Experts of a small language model: 96 clamped SwiGLU neurons an expert.
Below are experts of layer 5 (counted from 0) of a mixture-of-experts language model. Rows are named router (the router's row for the expert), gate (a neuron's input weights, with its number), up (a neuron's input weights, with its number) and show model dimensions 0-127. Each number is 128 + 24 x the weight over its row's rms, rounded and kept within 0 to 255. Numbers have three digits each.
After each expert's rows: "comes after" lists some tokens at least twice as common just before its tokens as in all text. This comes from a sample of Wikipedia text that the model never trained on. Tokens count by the router's weight.

# expert 44
router:133167148142125133146115125102121115140141103121112103141156134148171155131101126146163128132116078130143147154138052133115130111193147132143126138163083111103086050137100136129129105209125108113121100157141130148146143163133114163108152144134124128122132131111145140132136132109097103117135111183134128116090155131145139123089124098118114087128111125164146088146100130154138106125119
gate5:138120132085141142142152154111160082127113150122151163137107078145106130083137102152115107136082087114107079115131121106166176097159155149096136137183127101125127155101105137118121134129094146131128110129100134160148121161125143104117119150137130123134155148124131128100156155108130122075168104143112191085114156141126123149107179155181107099121108118124099136143162118123137133129138
up5:157161112160138156139120133140142123128096153112137095099169165112097153097127149146089108139065100169134091129127134122133150113117162133115123111171156079160146164095123137107131105139085142117093151141114110160130090132139128096147157104126109132076130114123107112152115132138106097129127104157100114111128169165147122182126142123124123060090115126141137147136119114121172144154131
gate6:138130138164118102141160117115096152141155087125119126153144078118129133123161158139131159097133087117168159138117137081113119128114134139117181132140136107114140167099123133112144135147159147140113170087154135141136095081132124151130130091119103171152098142122120156116144124079152110124139144098163118122109114145135154134156180088149140060166135131163155101169140099135143132113098
up6:131115146080103154113166129152196133122155115110140113131129120134157148150124137130128166112115106142111090102092139141097148139129111123164116138128104100119103122151112188124125094162125162123147189148170134128111127094131145136086184092137160110177154110110081149112114150111116121163133134110097149099102129139169119121161142131111159124124102137144119076142126117152112119143087
comes after: "=", "\n\n", ".", " =", ")", "See"

# expert 46
router:100110092145112171141140085109149142116127150132101167173125165167124158122106142072135120141107120146137109113162107122156078140163129113081142132157110099093151175148113151116104103130099084133152132154132126142126142156142139109146091156128103129160121122117121140130136141118079115134080137137158127104206107163098141093135143123134136117094147141115119119123110146168095106127144
gate3:112179099130107120116105140104120144136095102125126135124185127089145142131079099133112165080111103116142118141150135121104164138157124146126144130101156114171158131154118112114075091100150118092162122119121120158108165127133126094097123125153112138174118124159134126120113155114062066137088157108191111111103124121106167128118147129121097123103151160136134142133126150122145128108138
up3:138120135184096116145106065092135121111132147084136139147166136093104133163087125132129109137121168140176158124129119099113171149116104123114107094116142101147138162111090137147101106144133156135143119094095093139129128132104089131127121126126106135110103129126152170153111133055078096125095161127068140130102130130127140155111095134154135102123100102127106124155132109154128124136092
gate4:127160142133102095156146096136092161150186175133102138107104097124100132101132142112141184142136107126118166085144107119105146124160106154108102116116115115102143119130128122097121145166109135095143143101142103109151118128139134138145105112110121082109135113091101110121122130135080079115163094143147130145147071132136176105093132158091129079131131135124147142128127138171142177095135
up4:132162076103136143139114131148148153134145113172119094119112111116158164093127136132125175125170103143113096118142143151102121114105158151118107098152104124150163153112129116099117118153181114121110127125148088122135108127088134159115138170166149166110117135074151128122088135197169113132139151132156124116162127117160099103140119158114092106152175152174139131136158108135117128107122
comes after: " |", "|", ")", "-", " information", "\""

# expert 22
router:127124100153133119123143112114087131125112157113105176175109176132128133090130143139140132124105128133138171148140117155131143117152150134118156120146121121101107177130107164124178111175149096130138160157170125138148154126169130107149132118096092153139094166074123102077118127131121157123126102098140114093113132128067158097154149151141140085074150150129127111142090134135109133120104
gate5:059104148099124130137151144148119136141119145098106132121122126117118110136167120139152162089146107158154115116096139127149137137146117111131156167136133097117140154129102161163132071179156149114137141119153156161150164093147155145111122131109115151145099100106102127098131139088127091139100115129113090097123160121111136126127142133096160112154167172138095127194190152141132141111128
up5:143110106136149133108123111109118130113087137120101100109122123136099140151117122155138159160098150103176132109121154098122116121094112165151147142108169113101150126123133123149140080111169155122161142079115149132117165107141132102123137097127112127120195152124175118120128135130127130102101135136056116149154152131088107095130113143133140094161158136143169154145149108162103195146159
gate6:116096115152116117123148109109118109090097075083149138111150155119111150158161152130148118132080100135119121118127154148149141137130121154156125047132133126141137128129106135100142116122109098090147110140175114144084122096078116121150147119150094153102126131125081155105155117139145118155115142113109099124183144116085130151153154134126110149164130088168114097120109107075160132121120
up6:118121143152150115144117176140136094119140108153114148136130123117106143112143132140110133150087115100123104083125160123138156106113101150117119115117142116098145139135109145166145090117112094127199095128098109132140130091168113160133094109147146145139183124104123124086135101127104090106094131151097097112110107135107174152087182131156152122127079160085091091145142115131117131144161
comes after: ".", ",", " that", " where", " The", " when"

# expert 0
router:137129093184137125096138126130124145145139147132161127152129091138136157108144145127142129105144090123152099131162067113109166113100152112129158133128107115146135135094102150141088094099136092179127127107135077132161147108116124122135173161130113149142173128104118086110123142132126168080118145111095140108136152131100117137143133142189077093087123145102124110125111161108132101099099
gate57:151137174081114126087125150129144135099170111123159088108074101125110062150121103109142150138102101118120104094155141092115105120118149097171172145128107117125147076140098134117131134111163137106167073115146109100128116132113144110120125109137139115149118138116078096094131135122150174132141158138126175134109138160096111121118178125159159147125131110141155128134130112137125155133161
up57:094164169105089135111092147093169142108134131120142117084091143104123120109145078102131113103136119121094136126104121116125120157067157149136080124141137123171144115143123097125161141151129140111146086095120146103090148122112125100141074135136104147115099116114096142141171126144095169148107134142171132134137109112086085106103104107181154114143109133140129127142096147150121130166125
gate58:138032128126160112135138163169112120124155127103139167093089129146136141111135118096165147171167108125152103119130120133110111082122120112140131119124090161133158136080124095122116104145126119124175144128134127162173119154115128088157091082164126149147159153131162148149124146140117122143109097136118126139144140133145122119096114132136142157130168110163125121134181143094108101135094
up58:158155086129127173135131100110155149096140117142083131103110158135144095085092139171093129148159132145141132105133159122132136118155139121126121117120104111129136147162148128102127133114104084104140127117141131154162104105143144107059101112094103093136114130117106134151138143106127103142161147116160078102112168104141086124149098151149093156132186130147101090140163114094145122165109
comes after: "\n", "\n\n", "\n ", " Born", " =", "\""

# expert 32
router:113125134173139166110104116105066115130155159111103079142132157141133161120128121112137100095139114103084138117136098117153081117202152132116138143180103134138121128149111115130129109154092088165114101165137144112130144173159117130132119151156132132121115138125125134114130138113088183133075144126155109096153135113114139085123127136135147069109144133128126109110121146177106096111136
gate17:097102101153124151073136129142147162144181088138136116145141100141125159113150172079173165129145122089124148135132107159185117199156137126103135111125129142136116123174148153132131086166121104116139152123108122129089138126114129105094164128170113156081129141141142169113140139116127153135134160126119150146130143133113100146128130132134119133134137085150137110121124115123130047119119
up17:156119145125123148127133149134146090096117154154152106129146133124129147086078121101120150082118139100177194110159110120114123085128126129127123115153116099129114166144104083160095131115152119129127090139143153167142147111076125170126112125128160137109123118086163100068126129128109152108172129145139111101120086142109137115128109160165152132106087148144166158086130106139123124148127
gate18:119141116121168129160112134128099169157124109107088154174129122144138124128129147127155063096154118108178139113121087126118098097117159109093152137112094145119103133118148123148126096133145113124105188169133140133127149115133100088136172148112113083133117149131109097173120112074123153151133099129102160166157146154147129110115097121157103117090165125101139162108123111121136093109112
up18:136124128147153149112127123172081129142123095112129139151096112147109104113136098138141124088153129160115161155155078117154156163141156121120129167141142082103145108093146084147117105107132122174128131147129118144172130102102158122153154130116102117166076143134113113184122130112101138110094142108104087136133171139154162124110086105119127169094153091171098128132124124140097159126124
comes after: " |", ";", " (", " P", "N", " M"

# expert 33
router:133116085131111119138158118133123134133139132096128152119138162123130117108129146130132110127131109133152120177136116171132104082174147113121142127137110131102102157148113141116108120128106101168158078142113136137135131160118133143157116139097148172152111176110108113121133147115108170139033115149122081113144176137084144095131150124135120062122128093128136111127114091140108125097070
gate0:117129144106119116115096067120149148179131104076168157091147156146145142092101138138152117127155121072149114115107129164128125137163113122143107145144129142124154136101101179140128104158136102134105134122107071101144137150144126096157125122110127157119168196098106108144153137116087150088111091125123132138133145129133098156094126124124122087137131082114105145155120122160118123110096
up0:146127062129125103160107109093135130137152120091161173107120104163146135128125106150132186142165140141142124149109122158076145126136125124129152150120133137177089129155107141131074116172080124169076105136135098101106119188136120102098117122112167131117130112106117099161135123105110112130137138108122096162104160111152110112130134123140091144114139102092136097103112121129107148159121
gate1:111079128112117154157091154170115130134155176108148152122098120115109137104102068161141128131130109135165159187105126144067087118110110118123132114099134136093103106126103131103108105125132122131131138141163097149121127129129129113127154123120122099122130179132129130152129145114122180152139134126143079154134131124134136128112186130186153141113086156149135102174137120120188104137114
up1:129115136131166121135086116116090140113129107102154144130160128085131134157092165099147112139075116131108123094108135081130132139124151157105108143128162157145112103120102116128104106131142125140091135136129163165157144093142163154149137164130132109143191104050138121180106121128128166140149111158143138132118150136132181132156119131125129169164101140121079144140153099161119144140144
comes after: "-", " •", "Personal", "2", " Binomial", "W"

# expert 11
router:125154114159125134123142107109133128116145131115121142165148197143172143127110123100135081117138104136119164143157093125154105123167136137120144104163110126081096177145115145131128121147109102158166117206154139139134138157111131157150102132102132148170136155102130137099142148109123156120063113155146119129145129145063173110143131148139108086125143124120137114135110122152094112115093
gate9:192140103154110084075172174093155107123153074162079134174155140176113092137148130150113130108163102158169108116151109129154144105114140117139112145136098088150092113098121153111139111111137099122129118132126150144163120144140131120160116148150147143139160162103152105143085137153123156129159105098143117088115117152151163116103133142117130117111134140118136112102106147134152148124134
up9:132123157114122143155140136121128147116150137140116130173085136157111108107130173161109149100118108151128151113110083103132144112135129174081083125106128103144143135121121144140104101141162088098103110115095117150159102117095105120100106107116161120151095099113078139065118108162115119162135097110136135108136116082137114125133148094106149138129127099100196150135163117129090161162127
gate10:138097108170103134126145155157157157114139135115105097134132148137136182095132080140122075108120100084116154135185129133120119124093127168116079123117119119117125152163078127105137107094122142131146125086118109104117130135098113160143135143156126142088123166114100105102157137085094096150095153162124107097101109116116137102109151132168142173126148143106120088114126136113120146137172
up10:151126109127155156092149154134093104054137103148138115112125130163138129151117135129133095096099103130115142139141126127108119136138135091105094151128136133149149177090117130145144146123097182114166126123130126140170141181134135098135109118107086131172111091136148132158170157087163156178160114110118154139177100137107112071100143140129122124104131141121167125112135086128127118122108
comes after: " the", " |", "|", " a", " The", " his"

# expert 28
router:147110118146084126093120132100096130058157113137144120104182155137161129116120106115146138117130133137135147151166105174114131121189106148122138145170117119135109179115130104132154137163129137185155138177122149167140157144122128103153109139149090147157079161123133151114131167127112150107088090140168115112112138139081146145127143137139109112133154166103150100146125126133104116121127
gate0:092109123100088126122119079124123159120132134078100101070155132139099112170117116117164151125161105151106088131133122115076116146156117075142163150102114120164118090170118102162146145122162117123136121123156143144112146119109103171142114105148153178150123136152131141111161134144141147132131107136183134128128114162138139101138105113127150130146126137140145138141063123104122122125190
up0:110141113123153089140126150136147127169108118142135120132088128138125154110087166128088097152134088132126126113125101174216097146129096145132110109163093115087113106170115130126141153141133146114098114113114140166124086097139149169129138158104140147165110129103140142108119134127127106145141171145102115135182150146101114125150190110153122152142130135125125110141112145101144162148175
gate1:141138133142122104150135108098137178116166097167098113146090127165154150104109149129133178123127161129159141147118119132133128134133123068123142110130156103161098158205159132124125126106105156110116096118121075150114128154175148114137108151126140146169105129119115156121128157155117119080137137120107148089093101138140144154100139122107130126124134138133126062123149094103111176111105
up1:097097133134114067128088115105163160106147133133121132098109124171148105135120105128121145125103109118134131115163148135118145154125153133141105128190114102094095147175131145139107084109127150170134138142092110147135106101157123136144122092141087090132143161114140107122137155148110144156072118102100152123111168142118110160091109100186131118155130124097100142142133147140168166152098
comes after: "  ", ")", " 0", "-", "%", " —"

# expert 15
router:152130098130152100108147144115099157148153123113109137159159156152148169126131132117125072123119151109101132114146124147127081089145127134104144102191112105096149152100109115140081154156100125132078132182169151153119145143162143117128162128127160134118120139145121131107153139113142157135091151183156165126137142158129147082127136133115082111103164139134118094168121126139104108091141
gate5:098085108118099124112097138116133140126120115126136121171167117119136112132124133144196146124144115117181143105121154114095095154168145115088123127156137061147124162142116136107104139162146143101092116123146162173145103161112125146112089140151154170102141123125180160121093160172150095137123126151087122135130139140185146144103140129082129122106164135109131133129147148105135130117116
up5:128107124145116168078133167161126114093130139127144103151143134162128185113102136116174139123106094139095156124126148146159133139127103138117131141183134111134120117124106148141165145149100154122123153160140131130170096126153141106113112121145121112115198105134144105129133129133138082174130164139130134144126122150082121112104144146140135132082192108057135184151118146137123134149125
gate6:152161128132097116094122144108133163133142100127113136124176133117120120111083118142142131104078153082119163100155173118141118151151120125122151121143139116161109160158089149092133171112121200126147148133146132165130123094156143100069135171101085126115159118150093145112148154153107120177092156110130154111150133096147137142141125165121131127128140112084162113133156127146141134109135
up6:096134156158153151110091141132142144121113119089142150145161160135122113146131103120125080127112105142137161156164102079138103146082147128136134138129126145129124097191090137129135163142150166113124111125146111164108169165137119109072169097112097142168154099125109095105151142136108111154113156152137127080096188139131140112100136111152133148121118103163154147119141146111155113121152
comes after: ",", "s", " and", " well", "ed", " did"

# expert 14
router:126132114153123127135141087111125130113148118105111124152158172138172158124114140112142099098136118106109144173145066125148101113182131155113166121181108126097109164139113119120109118152106096175163077173136162143122142120142137162144113145114135140141123138107117165101123156117123151132070102161165124128134144138089186107146135136131103089123154157131140115129110119138106093108093
gate5:118121121080139150113149127110106135123135145076115079096151135218103138161103143150142171147100137149124140070153136114136151068106128127128117082098116118103149112101134142116148121112144111083132113120172147178150127095125131116136145118096132100138128158136146132103060134147117139113122115114130119118112114140136128094144155121123161120131164101105118154165113110153121109095129
up5:161137117095086126119108149088127155163103125142137110131137102145118084134128136135159176132117130115133129118131132111116138144095157119174113140094099127139136133152103102156141102111131156156122168155128121115093115148157110162105101094159131088146155156125187173136123158127157144122140086147166099114170137119139105137089074142128166069090124110119144108114134160111151120142157
gate6:122142135148077088118144138096102130056102101114100116127148114119120147128114121184117173119143166099109126100118147119149105161161162139141126126158154116156124066131105159110125139164105136148093104129141149160138150148116109119112131133115107107164137104119118117120102166117122106131136101111124150152125156184129110113115096165125184090114155132103119123121144087152143160090101
up6:153153126154148121139108143150149172139136132107130164105152131128075166101133144120094152134150149117119131145108128118119115155144111140149129096110146148121111076106125147107135126119092159087127105104112133154113129167104080115163157079136138103149094091077142130134122177144137102160168155132126130117176145122146140123137104118162126166185155118128189140139163158108117127154121
comes after: " |", ";", ":", " –", " /", "–"

# expert 45
router:163095100178117135135122120113141167110158146099105118158147187138174140124122128151143115121147139138132143160123085141171086150150144114144156114120110114106105159119091139129134132131089114183155073161143129143133130152127141137149117135126126128158097150095135176126111140102108176097087126126171120119108120142091158096151122140135116096103150172141128116126082114127093086128141
gate20:152097098127114091140130150147148112145104150092107145096177144145139164138090153136151153132106151151143159128112121166154139117140124099126126085139110125143158121180101130123127118098122123097159117091116176135133126156141100084146141138064170125138106120182141128132146130116112118129175123092150147113129109141164071147082150107133118174131117105131129097136086106115134092130137
up20:107114117130108160122086156122112133105107112101124152144147121149178142161187099115152131153145120122143149136164129138102118117102169107111088107192129154115126154163103127141145115125113116143117125103105131122120111148171141127153104143151104096123114123139109151124098172078135081132155114106146126116134111139166124155178145106116069125100145102130111080158082082142130123126153
gate21:141111104176154124105120133109114128101130167144162111100127156168141125090128151195150120167120128131167159140140085138121111129135178143144153091075113157098159157094124100155156103084117114114098137118133116119114115137099148157134129182148107120150092145155130124109137087109122135087156144125140139114135116082171128093108124099122148124118151161105114109114108125148102100133100
up21:105065134132130118127125169103147129118131139133115112145105102158168196142128087121154096134099148119124170121123144100110143113114111180079115158166141090141104162124142140126105138113147159174142105162137158115144094117109150094097105105100097086114159145105148126139148156141118181136096133109133121117129153130120111097126096166150121151144114106088111105137122155103150120098131
comes after: "–", ".", ":", ",", "-", "′"

# expert 37
router:125147119118124160129125100122132122126183153088114090181142168160150125124116129108137127119171129090147160150139058108121084113159130117137154131162128122075135121131105173145115126135123088143140132154134162129119137115162132163141117183087146132136089115135114132085146152110131138143093102135140147103121132136093126130137143165143099119085181119098131102139092142132079146118139
gate8:148127099134156153100204153131119175125130150101112138122173169157110121137091148110130115124155066134114106136133129111106122150129115157116145145151166157107101124160110122095138100170126125111119119115122103135149087144115142084147129151165123101116133125141113126153106138134115144121147126167143131148152151172147095156145077171153121112153200103115136121141091110140093139132122
up8:138108153145157157120117127151136121108083132104173102190118139116152109145152090129171130169155119178100142098128118145117106134125124061118135087126156103138103093140205098139137085086134141084149133125142135124116150158163112135144143162133127098126097122119143121162142138113151127125125163158103121132127124138136089143118113084120120149119151090095146144160126132125149126154100
gate9:111137123123177121099103120128182162141154144125099120116148130152150129140116124125120105153156147138132179089122131135113124119161101152127130116127119133077126108133179145108140116172135132114107137132138127111164132140126140129120151132101146168125079106121152161131161182078167128122121094158108171101140192145155143135138117172146106080093143154100179163131140150149150124112131
up9:123150126116103166172099117118106109117107127095108149143166122123115132129072171126141119094091116150126125106114137078176179155078116135073170121168125129107165140127123154095114142143101133126157124107102119119083117162158109120117142089154142140132117136135125133114101155103098152111128122122101132148098142124077171092130157123105092128121172139113099119155173131137135139132114
comes after: " |", " (", "|", ";", ":", " on"

# expert 47
router:139118124134138087152101148076132118123169178126068145152122171137158180135117118104147149126151071107117126113152087093129136168166129176089141137141120147132118118087090156085141113138120116138131145148137157145118120101111145112143151141137134124143119142136149131091100146066126154111073139143146135123163106166115158127128161114139133125114136120123140106127107135152142172093154
gate0:155105109128139105154096125118122140155122150156107123112102190101146168143119169112169162116174095101093144104135165118102173162093127074099163138166126077142130118109128165141157099152135109103100166154132099150120145111121159156108119194115137123140163089136119111109128127128160147113111134149127158125138130114160136086113154122107112129127128149150109127117141113152121103113116
up0:099136145117114138146142116143141149126137135129071127147113167132156150121167116108119106157120105109139154117128148147152164099118124143151137148160110141139109096170137113123096148135109157131063154173093057185132126127124141127153139149140153137124145146064145151109099158106155165156076121118102137074108131154143065124122148150112112147145137104124111124120125141141140106143128
gate1:124090096107118102158099119100133142126133112118141124138141152125100148100106117160172124107110098108154142090120111151107144164119084121121150142155148111129120162101089101108106096092128150100065163142149142176120125161151156128132156150086125089149138129098144105140063131143158104131149110095120141159183127149149094131106160144152177164128161124130117133138116153140133123130125
up1:133125118111113170162104174137125132118176080138086118136109121118157128150100158125157141155109132119097114113142140151136139160161178137087129158149123122143115123110144098143110094132088148101100126145108090132119126090124112140105130117126132099162133096096160150164078113171144199137116121088141121171116147119135124097139167165129163145126137131101167150133116131111125154149165
comes after: " (", "\n\n", " \"", "-", "=", "″"

# expert 42
router:125141133131096112123152169114141134128154139149108063108137166141140149121093181105145148099133128141145164143200103123164139107183153128124174119154147110104144187156125141150162121170132111118136113133144170124168147151120132126146148158112110155128117168119116123116137134086081149129124127154139166130149118134070176145125152139136112129148144107128138092138124144123098109115109
gate6:148169091119103150114154146126144114138152110119183095131130113147137151135141159162126134150120146083126087107141119137155152151122133157131149118169109119111147117149167132095103138127187150104139123120096123158121121124108091108125179142135153100108130122086123090152102162120140128133103128093103191112118119126105159119106055147093091160114136114083150123112095143126120098121124
up6:104139150100106148082136187112111145123139113118122074153124168185164129123158105116117129111136113076128180109154117164151106144133152130113137129134172122127100160122127116141096115137135108187108110127128132125144136137080107171142136114107123138108105157101147135144161121128121083109124123132106152189092124084124114136118135092167159131125172129095120098111115143098119110139149
gate7:112104145138133135128133148133114129155128116111111109076115112136126144106102162136131126097117128130169141127156109069106085082166152106140093120139116131099131109170158112116111134162097110128103106106153100144107123155134124145109158123114169128110112131145101103111132124095153151090146153094124164133155087138128111097095172156123182086152136151152146136129159090153107068123172
up7:086146117081114131103111124116122101134132127136110150097151144087107156076126152123108139105140140137165127092105129088187128093130176153131131096137139112126147085122149166143178088153079114150151141143125113104127167176144113092120136132111116077118129109156180121166136105096148151119168096127110108101130150099096111123135130102131149120161143121149090120142126103125120135139127
comes after: " the", " a", " The", " his", "The", " first"

# expert 25
router:108123121181109150128108095099112145099140121142112129111159125150138161127087135092132121151140116089102092150184087115129080136139149163093180118147113127124114158170127124136102140155110068150165135142175142160131154119118154133138101149126119126144139176116141120094151132128109176122143098165118133129113143143102109084154127139145147091108168119142135095145121123129161155088130
gate0:120096142135122139136115177143096123155184151111127126114137148128105120116156099157139118105121120129124103129149127158145118117140114100132144101135134139137081145116150151144101143151185152093149149135092129184094101113107132146158109095134157087129144142133148125171131069085097165126150139164111111098140156136150178136126142134073140147131115103129174131137089142157134133075115
up0:140142128133120196131145171154135092108146117142137134119101147150108120144151141147095120166123101117157131118158159160129119149186103106128119130116162133183114109116106144145117074173093130141147130115109196146127140158127112115120156154163126097124132124166151144131104104117102105103135118141119115095148149082093118116106090135116102115158074092114164133125124123165150133117161
gate1:128114119164097173101098091143136154143177160108103117111123120114120131050099106112109149113150147159132075093112147133149119135143102118151139123178114112111112134144117137133120110125098101127148123164147106110164141085159138124128097154131124130068151132128125143135137147170145165139108122163138161087136155137116137129104124111173127113145143099157167119112124160172177130145151
up1:084093124139136133129174139111086139143139137089148118116144122141112104114127103119094104127148120132116144127156095146154107128126152136104095108122138151120157114105122098103116155192097141107135095070141125086106117109144131096099123169164183157142115165129172120142115130120126106079178129144146125137117091161157171118099150115153114139141133179135094095145121151124134105092120
comes after: "  ", " 0", ")", " —", " 1", "0"

# expert 7
router:113138127109146148130108124079142120113131134129165119167128156124102178126117158146156150131114127128122127140138100143162123118161127100120168110120132096127090112122116147097114127144088086192096123138123141147094142129132126161133127109092118116167112120113138151129186154117121155107084096115150133127111168109098166110131128182148134118102131164134148115173125150150050088106153
gate1:164124135172146125126131122124082136135153165155161108136117117127131132176141123173148122112116110120135126131105132164129114140128118101149113105109140144098119121100082138145152108135133170084090120109117145146120155149093110146136087155131188089079112122118132118146126187145186127136144120130101184154090103131162185120128135096131100134116126152109137145185140144149139114110123
up1:157102135133117119141141165124124140142144110129140105126139122141130115104126112164101151133112151131165129143157128116163173142082154121136124068065137132107103141124155146147132124123121110082117153107126142103132110153117101196159078150076131125101157142097113158128092176129103135130106113144093138149119119115129138136149124148153146146123147110188146086185154159131100107099112
gate2:128143124174130147109138144100141102116149087101139132152110150164125144133141123135173120078103117182120127126139131129128130146128153118154098154102096090120128119176138167125129150129077086116144152170093067157142104131110100104157116081147128102174105125108132100102136145163116108121123103123141147102122138170137097159122152130132135170122119180162096124125117120083126096121123
up2:084169139100124104114162134089112128108155133130121096127142151140121139113124115128149102109125110149106125130115089157074158123110138117116125122081148072117126045149130156102151129117117130165156107104108144109115132144163115113142108093169124096133125131126124113102117097101095115095103140087114112078131084107137178127153146126110143152127131109136065174137104137125108114107129
comes after: " was", " to", " he", " is", " also", " were"

# expert 21
router:169165123134105124139133105100106130110156114108099133146159131131143112131101108086147100113160134093139117137130099099117088110187134117072151094100112123100111126124122128163156119178112106106133111162125148136144138168137162155132105116142078160098107168111129139098140165106119138130065129116162129109139106140101126114168163136157154122115146116117139120170146116176080145113136
gate3:187147091106106118118168121134121150102110127122112126139098129150067147128131110107170090130118137101102132174136166130110114165124117095141127076138126137097119134133119169066063114126122147187152111150119084099169140122156120110132127140125141133091122143093108135161108123144135131130125144114144138095093129099165153143126125116149146114138150109116128085134164149144126142140179
up3:076162101121107075105155140097136106108113140139104092117157124176117124126149117109156067105144083128036105126169159110120155135137145147132111142141122121115163160105159133121160149139114146122104181126153094107141114134128130164154142133157132155096109138103088124093138126125142085145115131115125135093077107154108123141134155132114093118157132116124122122126124142125142147105140
gate4:109171138102101127140139123085069153146139086137126131128099128101112131096108105152130098102158108128185115156140096132168148099105131174138121151137144125121091132117111152155122161132112119166168096111155155128106122105124148095144135102136145166170169190150136136093149126097133149146113141111163142086112127135157146100080128138184130120146112127147104163135126110127115140119139
up4:152153153126100160152125121133142096126143132116144179116161153103113132120123135136151132140183122083134122147108138068101111097128121147093121096112134138133142135133135144131138107098078117161128119133153113123128179135138133091110141116145102144056100157106182078147124118160142143137178127143161129078146102084110132102141116128087134153123145153162133122142153124167113109096106
comes after: ".", "\n\n", " \"", ":", " as", " an"

# expert 38
router:154154131175171138107128149090156150128130121071121104156151145115161161141126116095124170104162116178148143166145107103164099098118122143113118094137142109082135166136124133129149084137085106144122111139124107149142160131145164122111158133119130144124140148117118154120168133129097137147057104104117128145156142161084097127147120108108119102137128128129158096161083165109117131104114
gate57:160156132095161105116125113113167119129135116129164100114133114125129082141122121117146155117123149123103131126156137129155112105140142099128149111121122094145143126104079136133148136093086131137159111079146133104149134103148149143120104148102135110135133151132094082079070127164108077085106128118095127111152113119105179137080184123116136112167079133099114123136136137157107135101074
up57:167120123135178098125116127145131114199134140145124126146148137116097131092117125110139120138127121142144171112164130178138138182107126173151114131146114189124123137153110133146094082110125089102113085128128155156127098133171116090106114125132137153134145193110135101151112106145165153143144121139090117167145164131129131098131117105122137146126182154133148136171121134096126165128125
gate58:099131161114143131085106143145139160157149195158113156114115095095164153111130140148125169170122126175141110095110115106102126119141133150124110102113157087139129171167143095124129131152083101130125140109133132169151158143120124145142165170143114071099082102133098120126143144107128128149119113144089093115129166114133106141116135140161196129151141121134159106129120118135140099125139
up58:126134105132161142128128126131100163129137149141136142140124147095131150118139135121116118130140119140109153126119118111180106147133139141181153082117163129112107122115130091138110082131119109130095135104100099137137111103156129156120147129114130124136097155125109171137154084140141103155111123102125104085115151101077102171130087155159177117126135156140199092100126115193135077102085
comes after: "-", "|", " |", " 2", " 1", " 3"

# expert 39
router:152103125138121107126115117131116133140149106120169156136148162151154127117122078113132114107135131129136115113165101135165125164113123177119151102128087128107069135117110134127158119111105068143172145153181099133129154102121137158165114118107100131126116172097141132155096174117109119131104155142109122121152139149140191148137136153104123099118166176140119095156104145125116099109073
gate5:144083078126123115121119098151143148130128073113117131149133160138125106132122171116143110122145124114115093134095158144123136142100158116104131121160091101114122130176101144137101103115090072116159121133166111179117137108140178142128152122134131071144120133133134137142117159137090122162108088119106127120100133116125147135082113105102087084139114153180152113147185126135155136120091
up5:152131104128142101110085094145096157110122101157151133146104101121092122169144117106105113104145136117126129168146133121107141071096153163139089138129091090120100131118099116142135123137091113105163103149130140151140153112140101164134118150151130135152130133098141097124169119162104151173121161125146168160136163101142155152078122122107130086167099091164166123135161137143147141146091
gate6:125092136109085135140131152169093116156165104128113136128132151163119105159123089122089175122131113098133105161142107149153124070153153121122070175094115127140135124142100134163119152138132142083129103137169086165107132116131118166127112126136142137144131166153117133129138151074133187134100141124087131125083117119130101136095150119145134117136145121093129082155154112104093134135116
up6:117128109147129111138095118140074118141083089112145173163115109114120124118140111109134158129123129136125146161093125071142143127078120153133160127142134125139133118158147115146113123139130106162087127099129155139166135102116103082142155121136152129075103131143090149105097138131125166107106152132106157104127099124099147098126154126149121115180158141139104138106101117210090118115078
comes after: ",", ".", " such", "ed", " known", "\n\n"

# expert 8
router:124135139123117139171141077089141182140142170133128127151113150135121148131112173119143099089118122111095086136156098130108115149142139134126152109123130123127106146189143110145145137131140103133116096143145186159156155131177106128144123116088122162106086132086112092105130172078117170133119127164174102128171098132141178098129156136121125118110142136117149115138113131119093137136102
gate0:152149126171135163137155116150146169090147190135159115138131098109109121120113118090144123155131087115123141141156158110101108146110125118106128150144096101165135110098098144141109115105131119121134131157143153167164126108153110133138180098134107106117132095144140097156121160091077120103140119182146127136166129132144145154135131101120114145155139062122169134159134149100145069109120
up0:125089069164121130132130143174068129103121149115129113151126113152147086132138153110151122131086120112105132129105132105129097133106096097172125105119111124131096155117164145140179135122126148137118120146194162136097131143091123167120150132139107139141100116133119107138103161101093160111153146124170176100123144107125142147117169069124140136117105106129073149132097122145119126115163
gate1:131119120112168145074119150113121151114137169151117163109121087137170089087105117122125099180146116170158121108132147099133119124133156122101105125116108086144152126106123125152157116121112132158128130150132118142152146117182147124119133133129148156096153106101148107102167098121107144150126136103145112121111085125109137159099144128200102104104135183100124159160140106106161076138140
up1:116133121093110182109183136129180125099107119157141159128100145195130104120098128123125132143150091141138146139094111108143106108121103162141105076091115100130149118111140122135139160110120130138167166150094144156113131086113120123102165121081148171127137099101137142136112101105147140142131121136112134159130135147134154179111102084099099116090160134145111113145073122127141149104113
comes after: "\n", "  ", ")", " 1", " 7", " 2"